From a checkpoint of a small mixture-of-experts model trained on Wikipedia.
Size: 12 layers, 53.7M parameters.
Below are experts of layer 8 (counted from 0) of a mixture-of-experts language model. Rows are named router (the router's row for the expert), gate (a neuron's input weights, with its number), up (a neuron's input weights, with its number) and show model dimensions 0-191. Each number is 500 + 50 x the weight over its row's rms, rounded and kept within 0 to 999. Numbers have three digits each.
After each expert's rows: a language model's description of what the expert responds to. This comes from a sample of Wikipedia text that the model never trained on.

# expert 23
router:599556513536425553533541457525516506438491444633538546480454552529567548507510497446492574470522457538535543531420406556482503409463594492500584538542514430449437538460532497511526497460445443513514574537485501509527477480524513462510454547525452460461419481532494518435466522482520469417561570532451511530509470561432505544488549514428608420503515462548492603528587597549414407502493510536590575483425473509475577450465470533466575460451538468427480571544434425469462452544439516494527517440480405457572434586481528616492524463513591473526434499396504510539563445506417502568
gate0:465479423537431490589551497582454519442483427613412520514488467461474583512508466587539384496485501561399476587504481545503452483413528541462447566471507476561491503599433429417489397534534477486535523464444408462583470523523491577480532461490580574491497542497505597560556458408520538498455616488511467449576498460465517539480531428595585561470503547494478481476427508494502487515500491479530462526490470476522494550410482551515448441455576558561496530450563568566469464636498521531460507494481517502497440431470384533496491483516534584519510490416551497545454521548539476624
up0:430475544503493521570520395551449531460567475564434493528505537573623526518512431625483473472468574475476535568601502512483495516414626527479505599480457433550497469549524475431561488543544540576509578484496445541550411547477541474448430512428517580532475578519493581434584504518504414487447521543478492489571561503379523497541537484516432507581521554563554536533525584477472462564558551531467557469459454451638524510428544541538538416501364536509497434499562554477436441469490530466459463514456528515506515499542488501455435469507486493493574530473445531565532566556487452552
gate1:547469437586484494475454494535562489464490513510478489492519510584527555583391551433584535432593527539546536554480493454392547592518474536539380515547561482525490630447502469390544480479448406431518527482452463511493520542570489493514513507547419470419466441457552552477499526466496597487481523512535444446558497464512547420489537528550502454507542478589440597526543516504583439529447470475488471493459516527450511558481549508591573470431517521501515522546440573550597496527479533476426448454513536521537605501556552567503545476435458464470424443422532522588504597523610515604
up1:591485434456471504473372536524536438485521459485545499404543409556522531452468593593481516499523559506614447510540488510489535514479541539552471503464572507537587587545489478447566471520509363525518506473473476537478420532602481594492459577495451497443419412443547478469514486536484506412504560494427465518521483445506462506506481543495470512534487437443476470549487492592426543489562589405544448574528466495477567459476458471520580468514428492553501480504479544494426414462489504440507439420465513454511524516451519534427599409492529501466557616396432542489418495531570557597
It responds to: Byte pieces of Chinese and Japanese characters, accented Latin letters, and pieces of French or Romanian names like de, Ar-on, Argeș.

# expert 12
router:503479493466546456478559510486517510451527533549502518459510468489486450510507517506523497504512558586462428584447560398540489472480433494511484473429509429495491496415537461501398452456474450550471495479568530467470417402498493428455436528566451484540483460553474614438515470468541486549382524532441491542457572394495520537465521593532493591560544567547537424551451471399558546544556486365435498471590449560534532506487437568417523470497471463533391398509537539520413520500506526471412524533423583437444479423490570557574453477454443522415488482490527491512614554553486549526
gate1:498382458642542495463348570489407527466492510458534482490503562448475507503432428445461554519461549536494548532551474406528462535453483550538516547508518374476398482499485479523458455498554452479521519385561527458384477523654521519516529426510537631517534578488526468468427509523472532525511464472517521525490454510383570503478507509449519478461495528444560515544540537522476533571487546438395552587503501528581495542490542478465466555463485548506456494515496558517448500536514462447420473542541459451495544461464548585442521588542392435489536516601552545517507494463509548588
up1:587407434416414436566521569529487483452501450480446529430482481465441540534421501530478584604467578665525451568468509474528492491426445520482505471485465456522532461556536422576483504470518496508463498531556479366436551488570562570526532473558531471486524542496463470466454491473539440479465541525407511524482494444487526424548445564461566573529523437553552468562420610473487450502450505470508511542461511575555421459562492499459492611457524587488490511467462522509403496583494491538569452533519498555551517506536388565555516543510550436460450421627525540577519481557522492490
gate2:567484416509462416531561505518457560450557515478548545485448441483486515485514404479505509458512498479499493442525579478428472497533459487476420504557581556530409453462499576528439417470498589428524487524520383492536465520484473435563539471540560489496520604391421502357504512580471564499471531481469451476495460410388495534556454427536587514487580516575499461478524515488526549520417519543411499416561563450481440521417461465446485464491459508512364454446460509409489460461580515517472572437489461514514498477500463465478579550554526493528436494455511559559431571559548524383
up2:562487435493492512520568524555457530469554497423494557478463523453460567445535429450504436494486557571476536408516557517398518528537473419509452545513557534504487427520543519528474514449491586469459463549515416512616453561494421395553548431541542569466466544382428551369509470543479556479454547491525397553480485460359472556526474461545626465554560521543543426483541549534533515507467513554461474432500557424553456529421551491431489477484460488450449492444511511338501450438566551537532568463502498512499504545445466466522561561535512497457447561442492538501486557526535494420
It responds to: Paragraph-ending periods with blank lines, wiki heading markers like == and ===, table row ends, and opening quotes or brackets.

# expert 31
router:590514485502459554489527479480577559480511643488502457423548496537518414588495515523357523541497525421517473574454398544455522455482436475498590595471487522444530415485475408417466478494473520559436532447504469454536439499458534518580517532549467545560486505472423508523532547397514452542606507501589564556410509496471548454506488424506550549494531499508448419457533515498468473484416479505480546511421513494518568494475531546558391547437505523539395457541519418557505555438534518445460538573406494570511493484480571417518491415561440526500494408436444465535506408476462545480
gate3:520469456498503532460500470488573561588477675472503538541519497561584503552397484528454456485436502507478551456551517482481510466500442495387568617473471542509551529496547481364513472483545513535584505512444473566489422470533525484589521465425555550453458551466482579514536540443560484519528466532558498540465495471422421510452530408542441431491391520503542455496516544633520524503493494485490523478537589428542553545516513516531597523512594542460429481475475506400547562418442548411460473506513574510508508551513593520541518478492419513584598450487533490492536501481391542568
up3:560526607469437540540553525513490424468477443540501477439533443443580476516569514540573480632536489445507372591392546488410502532547494515471460508470524440505462488472486509633564448531499526576503452507506562448456497610446500411444468493543491451454556562503430549479477523524458552575493545552433454429499460457545467487561504508506483539499555530536630591550592562440414499517503438462486508485513452495535458468504464466509511436454462517560566412442580533498440442557500487512505448534487425478462564483445422622406505423519577536497419480503500530504470496514577480467
gate4:595501437511405515527537464546370547494455541456525397477506512570478441508489463481520547468434545531584466606367436605381470490499531500523536571523503520448469446493501517501508477478520476481607458486505483481380518531495531512538493453575487487508498530504421603390558580401506511437479528478479522478569586408533549441589552434541484419506402455461486476506506523534472472450527532497494600521404545549458561468428579537526538483492516557552466488469489469511468454510507524540520554485416445475506576564551579487457535525504566537470517435506535434601520551556448452453
up4:480509475520480492464455477556464505601426540452412551545460439551510459464485565556517493555472530400604589508537487585378549489473465584452482497473499450619539512499501563642562456470541532501516475493447544614492545500450533591513478583528420537568531522488460544451517499560563463494523443563583525491502501496568493482535556545511423546516453494495561355495469461554514457424487558534487444553520583557477509457507515506528415494526593512483393519436493485482518413462440560442520495504475464461518558496606532479481519561525424500481500383544480498392487415538502540458
It responds to: Ends of foreign names before a bracket or is, IPA symbols, and Cyrillic, Greek or Hebrew letters in article-opening lines, like Hacıbəy-ov.

# expert 2
router:469518493506516437449520483451459437461449451448534421462555552505447396522452436505454412510484463494451504455550463529417475513543500482528451485596435545480506470490516555477453494508552439505473528430497502491466574489553521524506485536505436422509545457570418564562400553474556457507568528574453479523521542422492541473489462500572483457544565520403572413495442438465598530542475418486580403559541546416525386586535583499503488425417507444553565442489480560520508580531393513453426580513423570498542573424456454573500508414592460540453516543498498517555436480550466481543
gate1:514480546608515528531486529437491464455450436368475483637517510508521504443488505596491434408538518523428461501495590479450492468498415434404382555599455577427537538509641469427480473439618487546605496507504483431548484424517512554408556567513447519518416455525488565623526480468452486530527513511473480471498523452512507517514497470522511427518523500423498589526497487522541473492504437457529506475495415464494542395467467502544501550445473540468562476479454484559536474615621465497517457592522435527437490518515494539462523497441440527533449480504489530544507526598432496524
up1:566561543486438480458474466530491475481501546403463476547513549484450509394579535445450438575483500491478532498538527413515579487522598567474456552519536452494552520556461501539515528564453486502457489518455601581543445552579541551502488598531469547503476480528501488429490427557468580576458586461578477566455432517513516588417545494510478434475526473506466598584499490457534490405477543472548473605494508506472513487559486543534551531475479576427468480542541471512426440537446461526482483358482420549441416470545398505549444396587566516384524451537479489491435503420485567552
gate2:550633482477477533496627469519453568421452523502490415524407497554593437449480447520526463458476428536520591513394445542512488509494594465550646513511565414515543550516506499516429489600467483475557511498490483532459477463469530527471450446612494409539578558542507468423406515525551472429554493588511611461467508526432457482517448515536428542480452544515542533548553484472447461587407418458460479455477537438526433472485613594570524468528512470510514446471541571578505481501560514521472549530493478497484498449559536474508512524514517497510594428480478547500587536543556496572
up2:532395632485510467478540464463490582529589471548498654577605443456445546488516512465563386516462516502508553411531550458426499501536507538508502507543460505593468446529461489538548387440546542585484553501437480491490502483403430523567486506468453507469521437485539525561551427501468504586439510484473463584470503454550516569518535547428503452561476484500576464474436469514578424386505550454528581545448461452531545577431448534488479543520521598563517509506478468479539495516519511460584436494499467548502544401477508453491481440435498463506476446594527499526395412485511475400
It responds to: Line breaks and leading hyphens that open infobox or list lines, plus field labels after them, such as Born, Genres, Coordinates, Website.

# expert 35
router:556518457498487372488490533507524458490504558496534476535449408482552486549476475454564424429420454447497518528494492580591462569528486511503560402460626554575493554540455557532570462587466496383583453513459519504491426487452441493550517420479463439529534475473518518429480460541458515460501444446559525558557490580429490446616418470517492477542529446476420516458480473489418517481480470456506488512403501483547524440509473450479506439508394455453434464528533465427484582494529397474528493458543458571425573577503601510487503442507533421546663452566526457497463544509532506462
gate3:474494453535492434500528379520462524519533454537566597567465463501559495409578475524520532445502530411455450525483435489619447537506509557411549634515545514484486531552524573466553418521454532417495455369409435476488524506489508457487486494473496544537465461440534479492519478571478544446506601483551507448511426469444534486528426443524440514586412493437453482520451531532520514474458542532504443461498582518523500387550596501476463413441446455544439417461556438434439509487463549407484521513508456429512384529461485498422591502570512458536524458511550480462482542537387560499
up3:541430595470521496559483565521483482454483520498466466427465524472376492514417574401464423502535485530511563423556538494364543482517464439534439376579456486433473432489473420580495566507568537549474499606531522539512459481498468536563505483487510507445467534506453472527580526472522607587474432564445469623499546483548514460449542497473537531401538494517515548507495529452506524500513463481549486545482435457425542649518401480469472540570513548477485575540492539548529513542576490540509453529486480501458608410537539564573433467448514456451453499559451598525507449573489451542
gate4:489543516566470461446555640472414501506524454520455616469486502516520492469505499550518467542481508518451508478538470570523533528488423514478533554513495503476521455545549453547568572576539499523461480484478420476492513503564529485552501510426532458574531562535466592479507539585418580505431465471439448570455434408484427491563520456472509510481416542648487586513390455557488483434441392531501504513472465520450540521418550444530465381508519534461516560507531436483589522556486464423406443551507558530475414524580509463555423499428548511501496547494551635519450596559464468443
up4:541528508537482466458519561442472486602477463598472679436437419487598476513496453493536455477472514498463471484492467485494569477508443536462500534542539533513519504567529497566536593569522477514492511422473513429490544489574498478417533469428515459531496550476458526532459545595478496497451502533449446550470424428416494565585456513505537550443495540591534564525432538562507432478447357551487495502403454449445554528418524503474465434487489497420490526522468455576539477456509412387431412496451593516476407548524535467593417529424517474516552521491577576605470490523516482497
It responds to: Main verbs and past participles after was, to, is or also, such as used, located, released, played, moved, alludes.

# expert 27
router:550420585482430568538494510551509543526511509453514520486483478512434520561488480474503571527563454531441472494413537534450552434541489480389548446516443491500454575464583470464574486518410496528420515515432396497507489528542565529451526433513518554506552487493466579475556469498518519484522492480434499457528535421598519506421510534563588531459551437518446552393459449619447434588540443512433565533463458519478473437512480421519556548492551541443505536426430431391555458536447498468503491478519407563547404578501501542506508543428531464566545449419497356465605538494456530541
gate3:566499412460568453532516446449432555490510419526581583546414464478467559462422476477449515539500469427610519479529493519492468477504488592539502479498518556487458450448544452518523561511469456503569608473544465479480549472521474500476474443398539544414642469548524500555543494518549542517413465464479540469438473461379483425513496433524587460477476495529466565564550455578510471529543532557480463547527539505555541527628574432543476567459483371472457449515512456491536510405445524506607433361477472494509527585519555606407473476520464468508529449473467467476536508518523443543
up3:526449505575452458531522479464491542521564548466506496517435473516457496511474531508509534560469498587482506440494543482501471555551493461518464561454511517387463479545449491510519560558430509483414688513551408479557615449480502548561361433548512458437543500447576475398523511520559623509464529476535534552573394504386475489614476458490543546460507446521502556559483520471546372513476556518434440468455498531523482465448518533491498477441557467507539477384539565495530519475491456487492491411518528520478536556552415444569467521533483422521591452443430438498610473486528478526
gate4:503446502360519493475468358572494501465418432546414422421516473480574495540506493413404511512461571513502515526531572528472521548496513499413433480570557459431519475456583456503477539539491491513512595545499538555441487475456478554439561477442583551623467443511521555511450459527540569386535555455580408522446490502494574471522516597519470391487554437563467488547508543471530492480504529419523424428439541488417468502509469512543512520519576512408506481474385448542486497509573386534491505565584465566485467588486498487492480433483549507561462510504494540540513477503399496523
up4:429529423415489561548528464571456584526406532531452414521507423500513427489502442530484582531410528517433495431445562483467549535457477524488406455437446492452417511515500503532502467501461490455470574537503526534453426544553551521500565486388585550606498394454470503554395478537497486556522480485525418497521451526514496549521500603534475517486553493448532422487518561416439541452481468498555499584448427541462441475568393542506518519498482601451476519412433446518534447566518451474372504462491504561598425550501479402488466439548549571514500547559439465503519513501419536530
It responds to: Inner syllables and accented letters of European surnames and names, such as Gros-je-an, Lem-ie-ux, M-å-ns, ova, š, ž.

# expert 7
router:491433517470483567528538463550550509542448433531416570581477448498471517524554477444547454480509416533511479416518553447427487458513432484479461626457437499419523499419511576496476493476548465558557537504587450538542581466454469515544451456496405484476517466526572466500548419453509507515418509511516520563455479480480485498534510421566550429545506545623442497431541559416478445567554436546543390466483488449455506430551440500554527575449501440502459542541529526491521466546528550543525421512451438503502453440514453463622482565413460564448464387567448551457567420600470506582
gate0:488459499439514514493475464419518495560517545436510465470526641446580420567505428475494475528479603545447485406566583474549497521453471564508544495500524546463471325451530500482574516496417618433575539458567516476499628474535484520461474535466463553498451607497532485492534541507507564507491471527450466518472485518558505499436466484571505457559440418496492542561477536605479448486456463466487414577544499532476544460493489424528532573450515629451483547524458610496412532426413477563557513467508465464593553564546432503527529531506418456550524481585500470503548476467490473448
up0:466490477468494493485466409500520504522590497452487492383493582464479487648498527455454522513470571555474503431487521517538496568516396490480515520530534530581577436475462490527582468446460570454595491505495475462456540535462500525517568503465539539467441489515605517492619503502531551519516406508442509550540441568521555481448501522525499467511479494447534551553558518520520478488521515450432402559517477554458583408571479525592482605440485550453454573536487596555486503439438446521535597493489465431651608564597502437550492477549506473479481553530440500519536490395393548449
gate1:527464604406568541574432555585523549507465519478525525548472486417466441590516446498476535586470496586418487502561491560593498463508519419473495539507575548542450577492525387372551467480508536521531525461552531461480519477428533581465461571435571459521482488515552455523471441527487401504480499483535438457407488438539488489406489469534537498471558449493528452493460550539495574477521517501536455404496450523518527519452431559575527547449480494525578462551562539545467493564491430364501516584544553514590431539501556575499500606477622498467485405489466548455488519469464570555
up1:552484622468663564481477488549583546477434555461465564537526471507469392615529474534512499489505489523389500482584513513566454448503532490476477557535515529542529593536487471419526476468542509548546572549567516498395512468420481568552443614506588493538538506488524496461471480548523498471502605472445475491396446541508512497410553425575523564528595467522466486460474559467496502482523499482554499443542422550497491563448548432589508517444596454594563472544486587505499508559492512441479457498533510536532485530539458556432463643474544501493399452457489504468469546547439535540
It responds to: Periods ending sentences or initials, plus clause links like and, but, However, and periods in decimals or abbreviations such as B. Erskine.

# expert 29
router:480507466493466491550473467481562524519445459432483376551437445532508475514510460569569468415485492441561522521492481496536535505464453467556574458501407525509476612449463467452521511439589492523467477449511533446522451478381505539467574608446487458424551485519431524563424552502384577573456531482494490430568487546469586392509530501430439518404465543505445366441524461509522504528529506458567536481411533557511553474513443558563466559399496464483457548444563506437421420490570516550547493496409437436574535513477572526581462500498458587577463484495486519465527527492413526499
gate1:514484489411446424503511502586503406451486552465572479475481489583533507489457521538488497471434475565349455555614606474506560485546491546484452524416425612501470517518467503502430585438512519478454538504530353540514436498491470524495503530547499499490530444505463463417616553457555508467452588468499525511569570546443539520442486556429482484499467459502522379528423536503521453491529591486454521535397561471472576570549452509582544516533512461355552540488521444476500507505584462564503479586546503562584564491465533471562509458520533439389523523494451532501499533465550492482
up1:502524542472500572439523519440472520490570493555478530456471488554536490484570539546567503504486577480386454470489586509468445561410469466572475587440477553507523528509514443511495502507531571544531611617505474502498491489495472417509511501528394454499480395483536527538508516421439475514478441589470487424567492499471561627407498488456383470412515523465567483514558479550482544455533500568421517377509504455502587511449560502561460478600540455551558525491527519566491463509450447565545421500522575475475611530385532449513464534437540535560537459414413533491505557483501605460
gate2:456530452602441504595506455464480523511486457460637555577457531577458564516436507482448539517378497597466557516447469477504471484492535569504538520435500556489459510554488479469418520432525589413461535523476543539564462556326527402501441604542422605513486462491525505495504506555467522539607485539538524536483484505501413554604538455515498496496546514511480526462501512540524574457520574557604509488525611599517521578503462449533497445445482568538474491444501482468505472514559513509425421518591539518536597513509490494503519489567477383521558436513488466504543555489591525490
up2:457513431504428566543525481416459544575509545457569544559515518500539518498543509501447575560417518560522496529496453401534468463498519566540499477483456554449483547550562560423442460492550627439449484464486472513653444556372519393530492561512511566505495460485522465535448549513436538521605459493558539535464484504457448520576519493458503526532642587552427468405476488515471531421518521620569457493485626559496463570476530524536437448491492506470450465469515559442513432518590508517459499543559503440550543529555521511548515461504451477429612515488522485503543587509585541504
It responds to: Country, state and city names or their final pieces after a comma or New, such as York, California, Uttar Pradesh, Kong.

# expert 20
router:501500474538604577426440520521564564511494540481446492543497561437405540525556577573541467512502549525516507415522581501534470488431474476530562519419562446478559456498578437435440570485496469412393545584558539511425508445509408453481472557517517463574573499448558437561513592505546494531483547543457463557549517557584479499500521520565440500460451552584480495517469450498595509549549469491480477460556447567455438419514514527425483474491532490543395530506516423566483561469577525458458547409512465509471412434457467449514500597402512540435443513408448479571442549446577528493
gate0:562483418533591530529561473540510474506481468540564529545539429426483465543542552542513530514577458531496593484495522450501577497526559505380430494546601514579450532498480435559487487582494624412575492406392456562518546526517427515469467599555518518541463487524482428527482500541402472519503568505477391539502545495377509598512463506470483560449512518521538542489510449424568490534547541481467558482527464496511539590600497553498495566533487451397544510468541439423425495523578509497453432423572532596584466420518452505516453528485490494517515569584464456500412555517518512490
up0:554526602531576453453512450555593530502535459508442541551443562506541438527514459533403518481465472578490523487514575453454506423448574458419568556458632511496515478627486501507518474407521541546562493517554476499479449487528462501531445520418505520512421563517486518524412423533478462545484568425478555400505442465518492541514601476420426489471558494427472569565472458487534509495609449505530473413478438542539552465520469568521423597517493459458446514457494538569432498406540452559472411486550596565478472451461449543397529546506524458465489523433523566488532493433531562577
gate1:470445584493474464564522568462518460500512538528442456552381524464486515521591601512507432429405481541569490499398502444422456592459445497533526495515483454570586536419435578528552566500483490536514563511538460462600552500482515527546516521484488455473549538330523481431539459533521391542526466492555485460530544414489483554491444468516506451541567559473563556433504476539517425442531557428510420405456455403528519511515531538466555437464533567591432513438453568489357501536528469533465501490541498464499461484545412601484569520502499566529447484518507539536498569498549470474
up1:366551437454468552429458456527491554504581462608443437465488505569508514594487539525530400494534530520493425508396430423442495560508490415455425414485538530544507486464561528476449540545550457516499535466467387473476512437505489465534514512478502483530497556408500477431426532494378485612520493485477481611581464494505581625477532471560444459574557497496610555522465465481477477561565609564478513491430462474535579517468401466489526518483510509470564512546448509511597522502520522575476544498485551468471478493573561489491516489621526535441475544481535474522464506476491370507
It responds to: Table cell pipes and column-header words in sports, election and chart tables, such as Apps, Votes, Pts, Singles, plus === subheading markers.

# expert 37
router:492555435410403457454581518482493573471499535448486593533491420498557528466524453415549489531512526463476498538539472489557498550570480463552549451511569588539515580574459443555609527543429492434475431439476424525445514520419475560499602356466521526486532573385475490476460482463427464431511439516446467530515498562450349444490482571574511547469461510503465493548508461441450576440533516529530423496396564589409447479424483491571504484576454457503474426553549539452567471491600464540442492535542511478522488489494568544501503499516431529530452470517487539516581511547485546489
gate0:483517472484503447489542497481488503498495463562489645505520543416466489441535530553527518458641459555482497519516498518418533418517505517436536529452500524520404555568432483542457536456584588481479475400484538475517505441507460450460477444465480524505532596504561524433504453528431486497509559488511502498461395457557463521565610427495479561568574482471509601498429541415494580489577424534543541418453409553541511444434461551454497455543422570586437559510574563481434558611480519518561564572449487510521510492555433506554486462473516455531608438519431587519583475513494537492
up0:516507548486503512518550503527481477533394469427463428518466459483522437535524472463440453451447501466546554419428487492527542520412519499476501493509569530503562502415582602373488564566505379518451506514524426596485600593499581485516434589496537522507472458551471482586582564575461527441450487441523464521488596588514456529527407564417533477486449533551452414511590455537578449564440453464483451593476482405511527518550473516530535456440443485463526467537461460514492411544480510462541469457552535455445461494427557503449512490612523485444469565549504433477443477401530479464
gate1:513535488536509439483497546477578409487506510507631434544458510564468536449490456488482487549485528433520511521468529463511479542450460570562582468538535526526586383441459565331438446563506522431495476547467475557532451486552478563492482479439496484602443428521462548481518522526499502587521514486546573574541573570566590439469491505493579596510523478555425464505551473478499455517465429393439421587522524474531580483513475480542544523555455524492537526514500500487416497554463509565508387495549441642436518485429435503519459450541514462628556488541469414456495430524496520464
up1:492545512389538509509515508552513484448523422503437537425444526512486469505464505523505494483573473539522402397485419555446442455491481542467540524490446509467509550549470573551542501529477525484551504440566591531426435484528396431517490522545470557454552483431520458498515587531505553467595417570500523482581440494496529670574491414498469446573612436483494506604427507520590508537466502571529496417537426452452483489452496444402406559490507428566479527547564446520497602446484549635556437512530496532506495488499488479490501544425576469486517481431571494481463579455477480538
It responds to: General nouns, often plurals or suffix pieces, after the or a, such as others, children, representatives, tra-its, policy.

# expert 15
router:498560506530429552612438492482524501564527496457539506483521476546535508419426427446568539532496450474428483554468578501553537522454610471489514494521470489502442483516530479513594476462563626512446560490442393447494434628521488480454506392519428597537492531532499506541443482535558540575561449478547566429476472449623451612395543561497529586569422522548415518459538496493549451407528580558396501530518486536484468568472477458473505427506480459445494529532525559443525457542540454506459523408468472533553498493495446475483538549561483480477560514543540414516520492556460562594
gate3:479450601421533583481477544470438494499624490443546456386499385441479553476435545491469526445491461502532513511486517498532509485528486484470623502453482603468476475501461483469519487432437565529403521400527494513417488412535517512494484543517505497570435457480495469490386548600431430452483577510492533530536475485528518481541476487505406473490520526512523507468502501542439494465539578455511458439510523523556390573508514449436556468453543448539442485527499471525432495502436400534614561407398552471492395485471538427625562503463511589519560590495526418590461498518521502469
up3:460465595499546496422535632488427546510499497539561504487515490459452510485421487555469448499481383435491485543537555490542495440480562456527628529438572489417524540535437479545494499528458552529454504406517507509425478505472501420459514599445451542660515461497581420531459604546416491500474602414557513563493530546522539522499525488478488440435444532405548497474449583549495457491494551482536503414485468560493447494551491470443399433478591507515457512511483507615447446512447553540537486553469575548507446414539491504601553524556479493475548491495567451535401496456523545498
gate4:508452509559512526516510567562447493571510496537503469535491463481479523566459533540503507530456512559498513486433566445544502520475566454498470540502515532551470521519448481525541437532480525491531539496430423521496446538424534550541454459470339509446520611465565507482430521407508530536464374394452575505516475484533473569498542532433425413556434619597544508420393523484547448524416552457444559448477555441498580521547456574442494510494481491565475444528463518491492486575511394521455546531503562425485582379542556553441508538566507546531609507490455584557581457541549530440
up4:398514538433456490509534562546489550513566488430589486539523529491569540590532496427534517517473547560500480473480564507569505553467565476530450494512519583494520500512586502482568381521478466449506613464455514488518425507467484494575524495428395491467544630507500537539479558489443520561488499373463565440557454466414416564487618488512453427544478563548546487458518576545516451536469342515512516455464527470477504485530368515519450472499469570474497488463486440464497489499435385501494564495480539541538556373564559541433526586496429507465484474479445490498594451459549535509
It responds to: Middle syllables of English words and names after an initial capital or consonant, such as phe-as-ants, sh-rap-nel, N-augh-ty.

# expert 21
router:513472504508471439432451493584391566538528429574403484469468573467496561460475530483505545480429582516517616458516552392469571540457448531498540431467565499519456503534544539448443523437409519508558431555542426432422451482500444480501456461505538522565493483397556477462463520539544418566526426445558478436611510547553448537457430507548495471464501484440537497517479499460498493464534505525430575434477468433474469439486538501470439499558469506485499581433506422566453591491469478507528451465571551430490467593481443482476464491402450472517666521495561516505443529388484419480
gate3:537417462579537455485482520470466379447553441505484463468478506474523452610517468497665557462460527466460455512522423585477440517424552491466624519500423466512505507480536526599491439524516583459470529485442460458500488544562476485591562514578504503533475494483529563580417429500513563406498427541477537524497479542396500492563443550541523483536538563419563442443473519378434479538484465520576547424573401497446496521475488416478495405554512490514460475514455574459515505498404511502440519460490536475525518496579501521521537588490564461454442462564458545558483591425545458445
up3:588490504454592533485443523461443423448523548484438375412524509488438514642517578509565484548550557508475528506433441491457476572553522586522611508522479454446521446515560526566450399524518509458480543490402418496515482516453440545510503517599509486493461380556531568548432394512482510502396521528480516519532554462497504567567510505496537475504542553505512527521467491429433440534524492509532441473559502525481485540420495392603481468610499497497564523502555549574528439505475457502476517445575477454575500423487470462484617498397470481592565520493493430564478533453538491425
gate4:478464570512515549455471495543512526549562479563600582441539510448499499543369550431462445518449529534427385600451417550585551425496406504507440460495528544561494452610420547498546484507465560549454422487510608470500456515451452553593400410545473504532450514473469496525471486501511518543498574479451444495470483560403471569453461566525502504448541477522490568429527461539470488538502510439524423465642505554549522485510564460492385474654487482438503475482478501444508497502548575518552512496518486517516558520515552526491546563461580547517527516414379544477484500475459502510
up4:510525578626528515509490429607442420393500509524519557529508621411527542453469490488473485480406586596521483556472444455466528550516495442505551502509527550563489489498461485371471542541572512555421490548479542503525494552599538486505479460465506516449462523472443467473377526584504534512534476551533486517532414511477502434535465537455505497397549503500525528428488439465505506499529520420617442397498478522570529503543434445487383479543411488469471538523457498522505584527506515582463468505484456535483520435483479462557548445420472553402521447406516484660562522455452518505
It responds to: Past-tense action verbs after he or was in sports biographies, such as won, scored, came on, returned, moved.

# expert 3
router:498443535495550538486497514496491540526540492425485555608526476433482476502531502581482492543547513462411514430492554506541563435502438451535503511517548385613557446544477544564524499412460495374466474594537529544420523448491473546487444546484456442506538458501516442566399463456544407537456498615560394455527577427454546527513529564521445473396381565526537500513526528447558514504429435464582451527533518492544448480592448524535427517489440525455515423473506378529505521444435473522502543516447509519413485425571536575504459566486538600448402508510497558486485457478504506485
gate0:540553484465565456521406463553435588468586426587608507465485541530550484533527536513589494512534376510531467421406526552531514443370459464591429585532464429500541518507475541496495479463478582490442482495512436553437526459505607458502433551549479556482525455480536535457476481506537539479593475462540501488552507464521490550555484488495548431473542584484552556529558545493437514521536568420485465534514522531543555512598571542526559430392514565565471459510583500488511524526464438375465563499423578528494555432493513456553510453514459483382539512520566431444533509494510542607
up0:551533493669546491429538465467606517491534584485553455511443580591538521494390435594555470634499515518487445466519572518468541457422453437532391486547468489486502490470519487510457575458510503492554596479534487472437468497545515475442455474447498566485443433410517445396469510504545525466499493589448446423530519492535569538478499458468493481426561434502525493525477473429550481515504478445547548519554525583528591512484410511526455405522503527527476510470572460532587464405490530594535462440493458459524556527498452457518589365541527490426531526487517467600515511452523568470
gate1:431529456610534473527486573489538459518461625471573494554459482474543489542509501420475487482538496567439532399544491482598524464527490483463527459501442528503488554489453450487565547510419507443522411434427410512500460521500431548451540514492586504536506507489448510504560588540480524522488487528466435522518522417617514436490375500563481569467498546573454508559535532488560471526600533526524425515466494505520510539471521495532593338597483468529592467526510391475519503432497485389450508527564459530498472533588540570525551506517485596449452540624507491565457525599500579479
up1:552473505371479540426542435510447534550500413549446508439514481509420497451541462496575506555423496485448516534396477472446528486453566469433477508558545483536528527494497558514433462543482515512533530578502610502582502550520564429509474495485442462417501538518587534483493444397578539488458507476522556491472493504458487485516565462437533533488555511390474433497400479478467432519449469483464535421502477488517449544511537561589414630522554622487494477517593599520513455584486471572597487488431484521442523510391439437479434435422503424587533475471489572486576494552529430464
It responds to: Words inside Wikipedia section headings right after == or ===, such as See also, Career, History, Early life, Awards.

# expert 28
router:530543568552500452450452488588515370502489572463574522581419450484458441436483536547566541514521533482427512514541480463471505581462508519539487517620492517444477522501488604567467554567499504483498468539451495455545533511516612477531574460476500605499530477473508502495511424457553497401575524422486415503411503558533491536380490544537593488475551584492551520512408500573555508524513497549377366496469480447525551600450532429550594496549536487415602520521480501447547427499448518491479476554543496466501465456547484458503505552541533407463470526596448433529569479496550541507
gate1:592589569564492433546513468506613463458451465532489503530508432449527466457499502538405497490513467628363522467438468415507531479533531587535580494477474538491581490425450451471588551462508565516470533495455532488425664383471562501511504491551499544486572471414537498575566411438464473418487476428500542512419518457528542540469442530458528585512473519521476607521479471537574417466476552497522439527507478461567526530531572481515563505541499546440464478525535503545428468491608509479517501507522515517521621512485440465502455553437513428540525598515526429574576522471510512528
up1:471563431494592494501434446378413538473494560468582454532481530479520504404473406510552431540515442397526576649565482583466497490571527554561430423516535532587498434438509543418538507521483512491524440510525519530580435554487533490555565529524429551408562529567575474535500482529437530415436512586487471470425497530540526499536512545538435509440520537476468526459422440529438586486511502450514515511455497537436469511527535459517454525480543451478383502450480542491490447476476568534378545463436402504592529534502527475415486488491449489562573494470551483523481555512523395564
gate2:568500477515552530487438524523481448503600453603568480422447470575425519380579506464521573477460516547456513575562550466535537488443499457565520496514515503538607531512513466498548473546494515609530489464468557476509464474537512525538519665516594449566543530614484570517498505544467553506536534422587484515465459556460564579426464469443523507509450465533540502495435481517468578445567543619433458519539448490520470553447561465543495529441488504528544496638524462483486554520524502425448449516460530519503457551556524586549545421425447484492459514498511436540665568548516510521
up2:503458415577475457501517494489505485525501582513554486550397441531489528509443391559376517522556476434526445477504467463504417535481465503565486557530537423510505522531473492501589510458431564554598537467525457495423495503558535584491445534457474476555585490515479606486468493502463651532468554415535437457462583467492501528512524586523477426467317414474518532514479465499586522510532509581473516509504463438467447499484627463478538504528571546541517549541374509437528494549498473464433467554454469521559482466585473476499516532606430553507511550437489423521425523507452454459
It responds to: Word-internal pieces and short prefixes like re, int, self, co within longer words, as in obelisk, misinformation, self-fulfilling, hemisphere.